Below are experts of layer 5 (counted from 0) of a mixture-of-experts language model. Rows are named router (the router's row for the expert), gate (a neuron's input weights, with its number), up (a neuron's input weights, with its number) and show model dimensions 128-255. Each number is 500 + 25 x the weight over its row's rms, rounded and kept within 0 to 999. Numbers have three digits each.
After each expert's rows: a language model's description of what the expert responds to. This comes from a sample of Wikipedia text that the model never trained on.

# expert 60
router:475510475488487483533485491507497544493522506501526510499488494542517500536504500544512488491508507501501519518568488467473494509511531456512528454460523495488540530510487500509499474499471500489481460501509484489520515512511437469475467526529484507527510475519515451506495511493526496519481463513482494480509478458524504510485458503554446440541534503501531481530531505491522515511456
gate0:520501514481538492513509478508500498510539513523494481496553516502476490502468424515527545529491514452467533511499482489496488498545497493500538564522496498517492481489521500506512444501503478495467476508521501498498468504496503506500498557492510514450499515542492497499503461499503457503556547492538551479481533471465495500508489483517496481506470493549515500484473490495483508516518
up0:493510467559558509517469483562517525500499511508497500448466511489493500470497499499515495485506499456515502595529459487477522500483493491501474507500505557531533507505541490492463483525467501497502493465530497516499524499529494507486503513522500504491478485505514500522492494495522484443536518431557503515495511483471494492496538500446502533539485545501509487504501497486508492495501
It responds to: Middle or later word pieces of English place and team names, and some capitalized first pieces: Jayha-w-ks, Can-ber-ra, Berwick-shire, Dunki-r-k.

# expert 39
router:458529472485477503486495527508550522477512454511491499488476482549504509487466478512551485504505542534504507503520499479488475504521516487506517456482497491520525486516500493551496468506472506518507451489481473493510496474506484513490490496550498520538488488495516457563487498480494497503482477527460457464554522493523529506489511484514466468553536514537513520547511515501529517512473
gate0:462467500507499569498506508493528486497499493520519471541508497532530497463538486509506464498496491513447497519500485581500507523526482517475447494480499526536496499505496500511524498499479496521488508497509499491463507504510508465477465523530485529543464469484498534485525508480508522533495501506525498545478514459497481482498510497470507434439499442482461485463547444488514503537511
up0:557513520506494503516502556547485505501510483492481533483518517515501500500502522504473497475495497468523514489439473470485520482507491475479511457493504498505506448512500505473485502526551524566529528498492506497488461430496509488484517563434506500522513499513482519496528510493509473470469519498511495525497502530461500497533501505504503551460493502456502497504522483521497512465509
It responds to: Surnames and their final fragments after a first name, such as Jones, Smith, Had-field, Nakam-ura, Las-ker.

# expert 58
router:498533466465512476529523529476520500486504509503495493488483491554498486520509492504513491492490507523518546486516525460514482461466530461522495454458507466517536508490546482504488468504478499513518486492496472456498486506554524499530469512526495506495488481536505491555543488482503540497488456506470487515542500475510523495506454472535459485537537528525540556491541472498501537535484
gate0:466526484499523483511482521497516488519481502492503508504504490512504439496521498499464425502433538516506489517439530476482447510533501532526492506464517493493508499500532526492503529491499529490533512501510487463502485506512500504473492495499500507498491511499501479540500468503495520550494521523478522503498457534498518495498521482491529514503493521557516507498551507506432494516532
up0:494510453507478571541518545442506490494496521499524516503495501485522457487494514477502455501494511493532518484507480499469509462486498507531503477492513560516475503570500486532495489501498510477502486472469503496521496496495545486502502502481470503542507439504562500545506517490501514501503509493493489524494500503513464512528491506442497493483503476498503513507544529503475488505470
It responds to: Inner roots of Latinate or Greek-derived words before suffixes like -ation, -ic, -al, such as geop(olit)ical, pro(gn)osis, cons(equ)ence.

# expert 14
router:488502512465465520478500512508572511469540495512507500488464498511508492515490504502515541499515493517486541508510493500475448484536525514479510491481479486527484506530510505486520455466493509509507467516475479485527476470482521501497496508536508495535479511553529440540495455519525517516505470521470454471512500460526533523505494503552433493508514512524546512523530530470527554528452
gate0:501483477507541531512500510470533504493524499480549497517480501446500534503501507466507501488504517495483495504491505483485503544556506497613550499485498467501511491503515532478517502480512491538472490491467518502492499529497489554545509531500495494492507466526507452501515486539485488522470527501492474506497501491478571536459498488507499497506446509486505538499495507496530515511508
up0:498497494485542502517439503504505501504469532498524495485518501493470493495522510487503473501481506510467507514517503469497521519477473509488483491580490458528496502508528503459470505523477510518498475512503515498499489495492491503500458467512493493491507513502525501512468558498500495490487493520495483504485498506509509502503478483511466468500525496474503519501443499507466568536445
It responds to: Word pieces inside personal names and foreign words, often short syllables like vi, di, ni, as in Ja-vi-er, D-imi-trios, Cla-udi-ne.

# expert 35
router:513498515491482448499493506471512502502550503458496503531517452567484503524482448476507506518485501557535533491527523469516518471498495456517523473490517521527536509528526488526486483528470487497520481481518473489537470487526483500532509467515455495499488498528508499507489458484539556488485469529502484511535514497506498479497490496476510495492534532549526528514544493486512516537489
gate0:463519505483523501517473470474526500499539533509446491512498483514508485476501479490508486464491477503501496458510500499492556517499505498462512502488490496547509464498485498500501476500482506500505511510499435493549565492482505531492510510503500482420535532518491518470495489467523530505464504536524478536492500474436479442519499544498535535506450461473515466515498500500459537516487
up0:538502482492483520482502487502480546473520487490489500515499494481511489510454509500500548489523474478517545392514493488478513445505507500476524501512511492489462497518499480515509489506500547496467470433491488484490478510491516445520544461499498495496487517501534508499515524507426521505489497485463496494509484487490513458482467472475457488514548493509502500453435529528525539501537
It responds to: Adjective-forming suffixes and common abstract adjectives, such as -al in experimental, -ic, -ous, political, social, legal, public.

# expert 12
router:490530477443472516481505516505499509472537478520495477485478502526471473502505499506528506524515514517508484487530507475483445481536508507496507462487494462514522481507510498518505429508463511530497491518459474496520482492516500482516494506516492548549512494512534476573499458510489515489499482510463467505528518474509525514462456477545473466508518509514536543523503516488530525510487
gate0:506464483503513521448480498501530507491492507450483495465501509447468481478491505497522503492510506521428506490501521462495499501470452504578546512482494494486498505489484465469507495503503508533523492475502456492484455476466440492429505495512500509527502509489501519504547496506507489474540474508506542463519506496468502488521498508454515489521491497491511497471536497499518498498516
up0:502475453504500525488496474513524502497525519506510462499487502494499460497498508503504508568483527494510470525543477500494496532540497501519523522469525512509491482474483476523505489477500502506504476494470471494534517431477501490506498512492472501550493496508509508503529482530476509505500539499522478527502551505479495503517496512503508480513502504514508505509522511503565501511558
It responds to: First word piece of capitalized foreign or unusual names, mostly after a space, such as Pel(eus), Hel(mar), Sch(iffermüller), Sk(uratova).

# expert 44
router:475504515456488480531501505481501514487522496492459475540469450533509468521484507495514473483502525537502499502517513522495490504529515465515485462501507514487520505513516480528487464527471495499490475484521481504531455523496468462495491485534480487518494479524513471551480511521525500483518464510478486482539509432522496493458470507529456466526514487487541517544518511505519537529473
gate0:539466505500500477525508529504523478510500504558495462494505486445508503500511509488497511507493453455472504536485512481486488419514463506496553480498499500450480533502498494483504509488535443499587514495536518506500474491506471487472537499513543522497499482499464501502486450513464495507538526489501498500490496498498519491517494500491499475508504495483454541448504521484505482488519
up0:491562507475534491482458490538540504506502472502497515492485533525547482460486458513499524511500475498498502464481462492489514494558488500498513530485509499500478487499523531491426451510494522482501516494530493505489526482509514490468470500505483490468512527569513487500500513500495472516473496482490510499511524388500528504475530475474508483477505472498528510503547540522554461529535
It responds to: Opening pieces of foreign, taxonomic or unusual proper names, such as See-lawimala, Moh-anamico, Ne-delcearu, often in species lists.

# expert 9
router:525541492493503500498494511467483536453518460481498479540453494486512520509525474489529528493493507519557507490495500492490471486507530472519474479514523473497493523490490486540541509526491472536492443507463481499516476470517494521528544476507505497519469500497489537508507527452508516486498483512500478482557528457528489512504513474501454481533510558494505509541522504484511474487471
gate0:486479516492448520513497566481498519464501478480546509500536468503549538470500423493503482402464465476495512504495509501503502507460515506493500502505464503533512498513507514503538521477482493523524502500535513515512525479473490447510496501549503498550506480519436538504481510501468504518511508472521502461529502496502463496542515500502493498516546481502499500460483536483534465491495
up0:498544486491501567486522535517496484506469488518513473495487515499490500468534493500508438500497512533517555497472498498494486490474467518501501499500518501492508490503522501479530491495482512517527546504512491502479499505488576498514456486470503506495475499510535506497500475521455503502512494561469460508473487490496533446565516498542431493498509509507518499499500486494508416484499
It responds to: Pipe separators and other delimiters in sports results, election and statistics tables, usually right after a name, country or number.

# expert 24
router:504486499463489476517484507466538526508508492479478480503500473493465486493492497511502554504520509545532492506522520488475482524507530492511547459500480516515511513491495464518511515525474473510509477463521488485539485485507461472533469489507430518550490517528493482512507513495499553470509495517515478517533495428545505501507495477542511488510513544542526500539492502497523496469473
gate0:488501459480516491455469501495507509505485505504482512538501497540500504454520503486508538528510504473540494496506497465482510570500485512493561503511500522501473495528497468539498518513490456481427487497479510489514493466532488460483520511523522472503504497491502499511499522520496471587502498482575453497462436537481554504514479535477500503521511517511497543496486493507477503494517
up0:472472522571482515494501473522504499498515500500527537522455509517515453537496539503515497501411526465483493541474469515490494471503482497500500486527460469473493441493495494483499506578492499502487507495456473492492537483553475506513500431502482501500499499501501531483501487505510534497507490506490513453509501491513498467513498497487513502467502527499540497504491474480511475454545
It responds to: Decimal points, primes and digit pieces inside numbers, especially geographic coordinates (37.580°N), years split as 19/18, prices and codes.

# expert 43
router:460487475485496478488543566505517522488534496457471502515501473483496497493508469497495486495489552523523517508525558440491478508492511484467502512516530486536491495486487454532505502509490481489515503523494518483515518459516470505455500514536485504506467536525514468514479478489498537490475494531478497494538504480542568475473504491476492465510513516508485523521490466522535513515486
gate0:491514500501539494485571509502500507503494513501505509558537483500487524486457511541438527527492526537465480490477510503493502472427454520484501492515525479513488475510446517520554471488510429500481498503513484502490464497516528512514500497528494500512509477508478465513504496458539500452502540518511475459561500504515494471506484501489483532500483495512496500502494502499500491508598
up0:515528500502511491389473513503469448493499469532519498508521504500487500502474499484497506477567449514484490540534495547539495500486501525513494499514501437500465470498512502499494511497462490485499495476506440486495589492461503537496497494461509545505469503533490507490502497505484517478498499452527416435495500474498514524492485503494462509495509506508475499510510500502502471487503
It responds to: Periods closing sentences, also question marks, exclamation marks, quote marks and paragraph breaks, often after titles or quotations.

# expert 59
router:497509462477524501513546516495506544477545496521499481509489434520497496545533483508493485513480514500506542508498521496531469463500518464512485490462501475485540486515529464515498453511451471519530491491482456461499502469533480458484501503538477515534510503523513470515522475481493520526490456538524490498514475480497545482524504504524479465553553501526504513539519500513493542497471
gate0:490512502476479501493505516538532497505475514494521481495522466500419537503521526512534503496475480487457490526503468459550485505541496487489503465462422493488490497502549500494527497556500491500477522500500508504515495496507499478484498511502505530491510440519547514515482508486512500500516511515534503507499482471485505499503497484480494461514508505498475494504518508490509492561517
up0:474488537506494530491547502499486500498499498568477506494559531511487433483499514471500529480509488488499513503514503478511500500496503495523515529474500500467498498502498500499485502504505482479474471490454498499492499469530500507500476515475513508492507505496472500486439424500498502493475515558481472514482459501563499453498450520492494486503531505468463483497523501497528502501511
It responds to: Opening pieces of longer Latinate words, such as app in Applying, dist, disc, acc, per in perhaps, conc in concrete.

# expert 36
router:502499453488470494504543549489519518471521493478521535476480492519455505541501472536516512487482544507524518510505508496505480452530527510490498505503499511513496483519550486544501521536465510513522490498516418501526507501529483516519475477529492473545470499491489489502473495501516515484513458526489457475490532476502519523496503466529473479545509537534528544542531490544524501537491
gate2:525495445506499512485495490488440473462536501501513515505513534503504469500539478490498549499513530466506501456495498460502506494494506482510481551491509547551500446504521490566546548508529496499508506532514487472506492502479503500504493484493519473460443529509505524500547499489482535497500519499563520504587493494454465492501497500508497496547504485489497480500479507534497535504538
up2:509503525503552524499525463438477447429515495496522504509482515497516488501515493500503462513494530484500506517484508462499498528511491522516559513513503501514520479503519450483450495494506447502505465503523500486562502499492525499520531500489502443500539486490497499504509500499485488492492523475500503495503476503511498540544504488501505515480491500477505493515501500503494470518523
It responds to: Forms of be (was, is, were, been, being) and became in passive or descriptive clauses, as in was unveiled, had been made.

# expert 5
router:502510509479487448508524532484493521487497474506481495514479490563494529508449520459492503515485490529527535507498510454503511511515532461511507470450541474527497503505522491503470493531451515507485505497503487474551448496509458494513496472503496511487482523529544501488471509470530530499513455498457462475520529479515505513485461491514482473530504530538480551506512493488517531537491
gate0:522499495501517515484493497521493503501519478507531600509481506459506504531535524511496463508477430507488534553453468504500537504537516538488488519506512500552508502533503500476541481507551497562490518520497488493490446467495516522500497469482506455491497496507470558519480517511532531500503491533473497470549485501502500478537515520527503493522540488504487505497501511494500478522511
up0:513514497485528491495500491512497496500514520481518500486522474444502505482559526518481458455477502484459492493480501480494503526551519556487511493473509497528499574500497502445541487499474499541500504516493476464499478451525537527504499479494498485513506499532493501468539470506500497502517490505568540500515428520484499524496516499474493439500506511495512526510503502510518521482514
It responds to: Words inside titles of awards, festivals, championships and media, such as Best, Film, World Final, Championships, Award, TV.

# expert 11
router:475547480486483498494502504500556503462518477487500498491495502529505490518514484515547519498524504503519487506531512481496459480544506474500516528498507488554521492488495472495483471482478475485508427509460477509530504508509485490488523471510492538498494488497539459557468535484502516494515469514498459471524508480527515491470465523523439499520512526530538528539507490482501520501494
gate0:501506577508499481512448505514516464479455523445459521491514492549502484469499455426493511496471457502525511478501493501474465511515507494503499462510511486519506495494504515504513554463496511508459504481531511494456470605511510483571501493529513520489524492503491497566549504518491484511516479532491503498502500509510534492503520552474501512444482449467504480513500500479509472578503
up0:523506520537457515463502490474500487523501481459500491506501486491482495499491497528541516541532475511499462461504535481499483538538535510507447497502498486539530502505505527501506465506528509503489467477475489515503545477495505495485498494470461498479500517495478498503526494487501565506516487511501515509543528583470548508495463498504445500507502510496501504497526497501532520490495
It responds to: Short vowel-ending syllable pieces inside non-English proper names of places and people, such as ba in Al-Thoqbah, oda, eva, ya, ka.

# expert 54
router:528512436468480475510511511466489536471504486444513496517502465499480497507489492508519515487514512508511541530517509500470448467504504512453503472494505504511543485483566484506487494537475476519494456499482492494487505427489478511543480506501487471501473515576548513518523462473543498505504463517490511469531503466508529499466532521481481485507488525510519507518475489516504519503468
gate0:467482482487518500492502494515510517491495483498488517501511542489532480584494457513530501503516507481501531509544521506522500501503531530486480503516430499499499521459499491500461500504439484475510518498514478504494505484515504493509473502478580509498531448521482545512499500501566491498456497484498457494528543507486495451490504572540470460518475486470504482528506517499499501517450
up0:498527477527500495501388498534507500524579482475500514535478491501475501477512500500482496448495501507499476499470478500488462515553503501501484490498528534502486504509524554503498518560481479499487514492489508509504527528486502435459500502499523495494479518524506536503508499489501509479565530524522522478452478505502509466497462500491509534523499468518518495519490535502505500505415
It responds to: Words and cells in demographic and election tables: percent signs, votes, Total, households, Other race, the average family size.

# expert 53
router:497501471483501499528562535526538493486538450487497497499467503525496486507508514511541550488489546505513502513550522493476459480515493475490543432490532475499465493505541459537469484507494485501541487498496490461514456515529491457523520504535477517544509506500506434519442476461523516498485445519474497479533537468529488508512490495506476470522478519516510494528499474522527483491516
gate0:516490469505506497497516474539499535494477429501501434489451545498452502521488501482496499493501471526501511484474514529448508496500500461461498500509488480529510533498501506487522547494477502504501567542566496470503497476499486463523460500513489496474507515498502458524504536502479503532477491577497537500500506477414489511500516472510500482496508502497500462446516502555503495523511
up0:544506478500471481488512499500524486506477480482493483476487490499484491491485496479498500496422520492499520519466529504503493546522496480512518512526491500500495460500500553493486506491503465501486523542503500472442576495503468485508496524447508500504615480487501520499468509506502465507500506535498498490502488477466517455501507506574506488505503456463509473501463450532500509544499
It responds to: Subject pronouns, auxiliaries and infinitive to in biographical narrative, such as he, she, who, had, has, would, to.